python train.py --experts_per_token=3 --d_expert=64 --routed_scale=4.0 --balance_loss=0.000583 --balance_bias=true --router_z_loss=0.001 --init_std_router=0.0128 --lr_router=0.00246 --norm_eps=1e-06 --optimizer="soap_variant" --beta1=0.95 --batch_tokens=65536 --seq_len=512 --train_tokens=465600000 --steps=7105
Below are experts of layer 3 (counted from 0) of a mixture-of-experts language model. Rows are named router (the router's row for the expert), gate (a neuron's input weights, with its number), up (a neuron's input weights, with its number) and show model dimensions 0-95. Each number is 128 + 24 x the weight over its row's rms, rounded and kept within 0 to 255. Numbers have three digits each.
After each expert's rows: "mostly gets" lists some tokens that are sent to it at least half of the time. This comes from a sample of Wikipedia text that the model never trained on.

# expert 21
router:137173137134114151133115121163199106170106069102147177123161168162110142076143074154128132145148141143105163109148119109091117151110105126145129119143112142114139126117134148138145117124127127179141132159099153128142125132103126087106106148160148129110117084130146127095145137121114095131
gate0:109116114129131105096170142155142087131150119124124138109126166154140166149120145115128132112126124160062120134132091130124108072160104119132113173128143208139131109116140141142140167132096097107132159136094132094171139135138127140127088156155137144170136184121134116103112109114111137118
up0:104151121140164096139130138117100145126146124131127115150099116103140133155140164141131086099104124109158135112168125127144134121146128153139131111093149105092142103163117152121164093122142123111164091129160169162124112098094137177136117121103098140148133090156129159121133229117108116121
gate1:110155142088099118133113124137136169141110155144112101125107167125132122118158081117172143125170099144139152126121101115087144114134132096122140194153094150131118131080137149107079182104135153151148093150156141100118145117106131139150118120113136098138121127115124104124129071086140160105
up1:149147074147128132175085120120136083130168131163133146116130102142109093144129163134143127119114188108114099104146114153153131128142116157103158140146153113125097141140153087128172110166149149113115168131107111194094114122133179091113119119099111146102140159126114120132145115152121140128
mostly gets: " his", "'s", " its", " their", " her", "'"

# expert 18
router:134144121136133141129096149126135084146127106089214142098141147126121120088117112121148127075153114110107143107159096096115172097092109110141125135151100116102132159066144139103119092135127150144110115148113134113160123151119127106067120122148161142106099110143138128119135152104126104160
gate0:128117121147106111122134175119123099150155120116102102092066169142118068142089114095109124101146110148100104126136147107101120111122112121140130098139104133100121099133159129143149126199146119156163167135103144113098121120093111140130103108155146137111134120091108148080147093109141096140
up0:143097116176152095134122100123130140126127121163134138134152145123120157119135143097128182153132128146163135137141105117123085162132149115181148137123117091126103134112166113123135164142109078110124144104114132155147087151124115129075120095133123091173102108147114192097098144102112090106
gate1:115103130144131162131104159131164133118099104111113123122141126181150134114083125135166154104128139116119194096125161109160138138123114112143106156131134107109148131098121157091093144128137174109157139078098121178159173150167087109133062134139140131115136128136141131131093110137136124118
up1:114089111094098126132150140118145116158136086136104174150152125120089152139126144135149104156092121088124134070156127150151134101109132096179135103132159140134139125184130130148138111161167110139126162131108146175149128102124146146055103128125096133132157127153141116146110111142099109116
mostly gets: " film", " album", " song", " TV", " music", " Film"

# expert 27
router:122153174130125122132094137166134116117096103102127140121160132156145208113121135136131153143149120126102130116201138142113120119130126148164121092144116114086164164130128131122183083140087183135112144127095130120146124159142135103106122136092169116118120122138137100112142156109165118127
gate0:093151183107108148149073150155149102118133113113071115105120110130127122132134133125136122093133153096155146099126120160120142148111103126133102110110076159146120122152162107160155121149126126122103146149077155125115107172125155123130141181127112127078171120148108148166116126078141129117
up0:101142092153151123130138104149131179122112120110118104136109147113142126152139109101110170103154121120111129127109110117107095090109100133157142112160157072110110115130089156132175129112160137168117185120152110193122132128140092131078160165132118115144155104125128107147137089114111153140
gate1:158149110153149093110141073097126092073112128148144170158175148112105090105148153155107083098104148133137149118166116162108113105142101129106085138103131143144142148143149136132105071137104144104107142147130111151107099166132135137135117130118111147184131110123127136090138133132098141140
up1:126155094148147139146134124143148130128130112152153103150174120146132155139136152139102121099125125100139117083131132157105132118142149134113089076117106117066110084101145152143138121105169154202106170143129104127104133150107077147148173131127098126110102102114133122126144116104082115105
mostly gets: "á", " Mar", " French", " al", " Mal", "é"

# expert 41
router:125155151081163131125158151160140104165083117089139128119150161098135118112141148164168153135142130114105126102150127131101154132123126094108141135166103150128110110100121137128143099170089156190153131143114159125167118149094145120088123153120183107124132090140151112097144115105127093136
gate0:130135121117159101158115152122148151150085160147164138144129148178136154108155086084147134150095109130133119078110143125092150139095176092141119112119111137107085123107161169096092123101130159112116160108132117129151104130106125117141103087124092145118097144080129143097117131137124111094
up0:112133122127114209087091112157127103157135123122120133143112137113135127155106149131118117125132086102114103176123155136153112127157135115127124082110140122127125113126082126136144151128185137143147093097131153141101113076176120097102159132142154164161105153126123067118133132142153152115
gate1:126085109136135093142145151148141132164119135121125138163108162129133156116140122085130126093134153147104107134140145088127146141125180151150086077145132107112109105099153152113072146127088102152126141137156174158133106119159118186135113124154081116133096091134139132081118131113120101133
up1:111166133150101106159083104124095093095162128107138134131111127162130132127168122158171092105141098114150083083104106168126110106129145157116150115066115147118096160130116110127139088110105135149164103145081099142122156136149165154098123109121163110147107111125126147112123153124123132120
mostly gets: " was", " is", " as", " are", " an", " be"

# expert 19
router:118154173107130133100104142154126124146105106130125139107168123154156159134134105138142141145164151156087132124170127147142104110113120129108127138146105130081162172126166153124156131128108134141128113116102161100157115183123138141129129172135179097117087114157165083097161140082153134145
gate0:116112125143111095118116140114130124096153118090112149160126104165158110171083083120122131147145134108108134123144138146135110142130079120154199106142150114118169128077142114114120113171119108104168156108116140088168099117154133132135102169126098125131107122155128156133079154123123142167
up0:110169152108182159079131124118115117164148115117133136134099166131118145153124130143121104152144104114171105134133124108095123086115166105083112162142173091145140134117109151145143121136133109094078166139137144104152145143091113116132122152120143113112103157155157175154085099122115091128
gate1:117088134105135096096153112123132110163131110127122116138129152151139129133117091186126150114111167134178142132134120120140113171103191116129108125116145075151132155125131103164177098115114125092125110141106121117131094133162154117075113168155136143136074111171121103118131117122134139166
up1:097077102137136147125129160117115095161087085128138152103084110147117121161112159106130112105128116130148173120140142155142132117110104130104119127142127133117136136128153096120087165150101140153124112138155092169169145111144124162158121169136127112070105097113172131096119115099101141176
mostly gets: " Ar", " Mar", "á", " Br", " Par", "í"

# expert 40
router:130167148113159160106133123125144136157109140097123142128147121146165138126137079149125160168170161157111120138190089134123123119110104118147142146141099126138131163122159171121142140122105109140147096162103177088156121172134127137113101153143160154106086109133143105097174107104144126103
gate0:083149159157146144131137110187138131145118117115117135137136079115131159148168055116089150144112095145129111117128067126104093129097098136113110116101147123096130168149128124114129100137067145104104111115160137163132130120123127131125128100124110137117157104121146126115121145116125083074
up0:109124175127104138156144115084143145130107110153098103092065166134125092114164136167131116166103169145175088085133114115102129145164123113142131143118151138094085122141147114132133089123080127124126166117163147162152114139098149128110139104089137142126104117122147144148130157151128119118
gate1:140145138129139159120137127144159136160104094127120149129143129125135147103118138157137130171120161140111171165117214108145072104121113133121140118145108156094143133124168159114143144127109143128155097160127063116153152149153123139136139114087115101121128145157117091164097128119109166163
up1:130153130149135111098094127144127097161160151125129107104093124136120126150107107138160104158179133119113159144128086124138124117116165115127149151064147119126156115144129118159123097143120173182117135138051147134080142156141150151109075172127139131123141146135125149098106103139123108128
mostly gets: " K", " Ch", " J", "Ch", " Jan", " Ann"

# expert 6
router:151158177152097141127150129107135110151110113090138139094152160150137113114146118120124157114163171127093146081149098129098173152122104115119168106187127147118148124130127127129146115138109156189160117147098126068152090135094152116096138140118110111123135104146125121120166125104101109121
gate0:133144125132121173118112135139113137163144085131157168096115126078133140167115138110168113093125153148120133085169094150060109165133127166141134161143140094106094092140140094112120159147116109133088120140116120096120165109105137111151128156132118115119116168137133155155171106127104145123
up0:135141118116158130174147068121118148134177129163097108148142130125126129110135157133176162124146130136170146132172169152160147139096153136144113121164113147114162152110152110107139110143131138201141141111118103139146147131116130084113150135115144126140082143127156163178103117139091144113
gate1:086110156125170127089146130120185106128090137127143135104111094119111118129113111116111131111152119107077106110087137138124107169112144092117129131125117116155128109146143111110146140124131173123142106118117084156170143176173106173155148131124141065095140094139136120126112131150149084103
up1:154171166100110104109136140171160165142113130126162138098114112146151095155131096122112155134134127158137110120142158162114124117172147139153126164109097132093126129108158120129175145107112174087097107126128128098140156149188157131129107133109067107139131149122104120130108146125119120078
mostly gets: " \"", " (1", " (S", " (born", " (", " (C"

# expert 0
router:153112136134096194087159143150167108139121101111136140126141175112113154111143133163161142116146165094073156073120114111127160138079084128162134078159123134131131102100124145141140111130079130139149157134121153127120093121107130099135122125139135108129137094153156121098104133121113106131
gate0:093140101136124152101121166131104102113140096139160117165108110119139141124095148176123133147147102165123173114109116125108127107134136103116104107135138144107099122162119109151164150094090149130142127120089103099143152098126110118140069133119178166171159147140159126168096141093107121091
up0:105134104127140119079171126133104129126127124128146164138159103167097147122177071163114102126147123147156141124123121079156145079168095124110089114125152131172137144154131125154151118134130120146141137111110128132142095137138132134142133078111135149187135101161115138173134102109181125117
gate1:087120118129112080143117102152127139148117127144150142145130103138081102141132118131154132098121149130115052138101125133113149098072101137133118162153074151103117150134185082099102152097135109154169138120093140118142148143130137140114133142139117120115075107105128093129127138114110145169
up1:141147105164129155121147132126130145127087113147144151114130108106167108122114106164171161162105110130119188151110105161073146125125144088129162112079117148155175130112139117111132136105151121102105085141096153173133096120127136153106114156124122120164099127140116147151106098093156097136
mostly gets: " 6", " three", " two", " 20", " 5", " 10"

# expert 1
router:148154138116106128070169106141155112128096093132140163126134190122164147131145108184142116111170130136131137097130134123112132141116116114143158133148091116116148164086131139127148137175109154151144139138135142119178111122105182104075122172132146088132135137166144089122140139129123112133
gate0:135079140105103135099130107129156153153104112116142167119104146155116072133168118144137080170143137113096147134103145133123089130093159095138110157164159125155106134159157142114150111123135125130117097087172093110145152154155107111107085147133141123118092084124094123149144111128106108141
up0:089159106107144103114149106103115102127131112084118137142135159139145119146142194152111157129128117149146137157121140129126128131158128151124137126103120120144087180139148154161146118173142171131118148147118131155157157161133111155078091120088149113140093127129065102149149129093158161116
gate1:109142148098123106118178054151121090112141137172107152136110112149139087142143100153106098079132105132108168117131114105088140118151117149125151110133147106088107112107155135151150143128102110134158150163121128104096143152108124104116089129136156147139147116099128164141115162155180134106
up1:137129080139124129120098092154130146153111114083111165171121147163153134119096156118172102109133124161100120095134130116149124139114141127143100163139123137158130131145138122123094084138147150136100132097112139172145092054136114138108100119064116129111118125128111125082171147123105102142
mostly gets: " to", " not", " has", " had", " was", " is"

# expert 13
router:147154099138095118119113146135120089163134124132169155097148181103119165079150092121136136113131134118113155099158113094139175113120119133158165105136085131141144138095151129113145105128125153144124091112118144118174121156110170114084109124145129153138101080158146085104134138102114095133
gate0:125109156135131039123140109078115105130162124097140163120139118154142159136139135126117176115136120116179152125141126127122131153154103136120174120147130153141080121150109107131116166139158104112116072135131126104137138152129121096144144145151116122164133115144135120067117116096188147127
up0:148144123133133157152139138165135111138099166109084078145095181132170136095138144151121185132100123122160142128141112127142120144136123151132126099118134101156115107118149161139157106155118140137120178144144115137141154139125179127098097133171174162134098098100107129157091115149168126108
gate1:112132126142111112125132126140145150165125113140113129130086192187202119093117142145116148160140138188121129124132149126133087123135127137134147124081119133181132132117144134127118124081116126084160136131117144139126114176139133153139105150188108116120103128128167117097114108113162123158
up1:152145122099155127182104096146137122099131147132144140138158083072138168134127138127163139145158126123150123178147137108122156093136101103118131181110095136089127135082118123133122103165131110146113143134136110124132139137133180091092156113132123125120122101159130136166135147158109134199
mostly gets: " T", " re", " Sp", " Best", " final", " Gu"

# expert 36
router:097147134083136153080130141123116111130133144115136159140175153092108133116164105131123141106124189135127160100128139077128159125098110127152144072146113095095179152153100125141160088122100141158139112119111157094134097132132172123124110145142124124113137094159133103114145135132107087102
gate0:132135129138155160106106117121155088153130122137099160106132105087141142092146125101139144121103086162129171158086100112158160141101124107147159122144084125107164163138094126133135132147109117155111152155130095120078145088138114183104139137144138110129112159167118069122116122125129104148
up0:124176164177156108121102138168076113177121079185133091127115168115124126122139141138112172142147118131157144180112132115129110116149129144134125145124132122147124173104118109154111108098146121125145109077103162129170158132120129145129136164130093124108100160119131110126101129113086121138
gate1:128137171130160139126125149134146139159107159100098121150147099103139187139104088145149138141119156141145146135146133054143114090153099126124130098117137179099161117113124148107137137139138086121154151166139192092107137133121163133124121121148109153137096104152115104135093153116111104102
up1:134081134127123172139138113132155137128114139136133125162137159158164162101130164209151116130108126131142122119139110153115112172129106088125104146096093144137110170113138134101119114143153121094140101093091117121110144112109166138116127131084159132129141113146137182146122136129065143168
mostly gets: " Gu", " \\", " Em", " Found", " Bol", " Pe"

# expert 11
router:158157159121141172122179142124156109106132144080154131138178136111142133098149141170135144121132179122106107093127105126112139100108120143132144114163119116116152121135115153137146124122073122165148123150089136098119075124133154075131143142128121137113123082143120115120186145087118090113
gate0:113112129122109128136115173120116075078142131071180137124164135078109129113122170113099098139096102151113110141133122152156133152131143152108164148099114156129147121144118179171150142151131174138130136136116145124172134130118091079165121124106146093124132121116106134131129179107124130112
up0:148148143093133150148128095156081118154129117096132092164114168149153122096116150117136133101145139120128107127076143162115159135107133162120134090137129094131082096144120132107119145149131124168162135135107155143133131161114065079157155127114120135166129113113175134155112077119130156131
gate1:144101122148102148084157094117137127140110126119132135145072171150110092145137112168112140126110165093129108080138130109130157132159104147129116106104083148089119112148153157127123154145116129113181135162135171105147124103108129169159157179130110131132148122102104159119132179104114117129
up1:121153142073108135120127079101104136146143102141090169075159103167151157129098116110130192122131118115144144135133144144166122104139112140119147149131145116159163089107147117108090125142129076097150139113137166077116108135117095126164129149137152117117102138163115134120091134138138113099
mostly gets: "°", "′", ".3", ".6", ".7", ".2"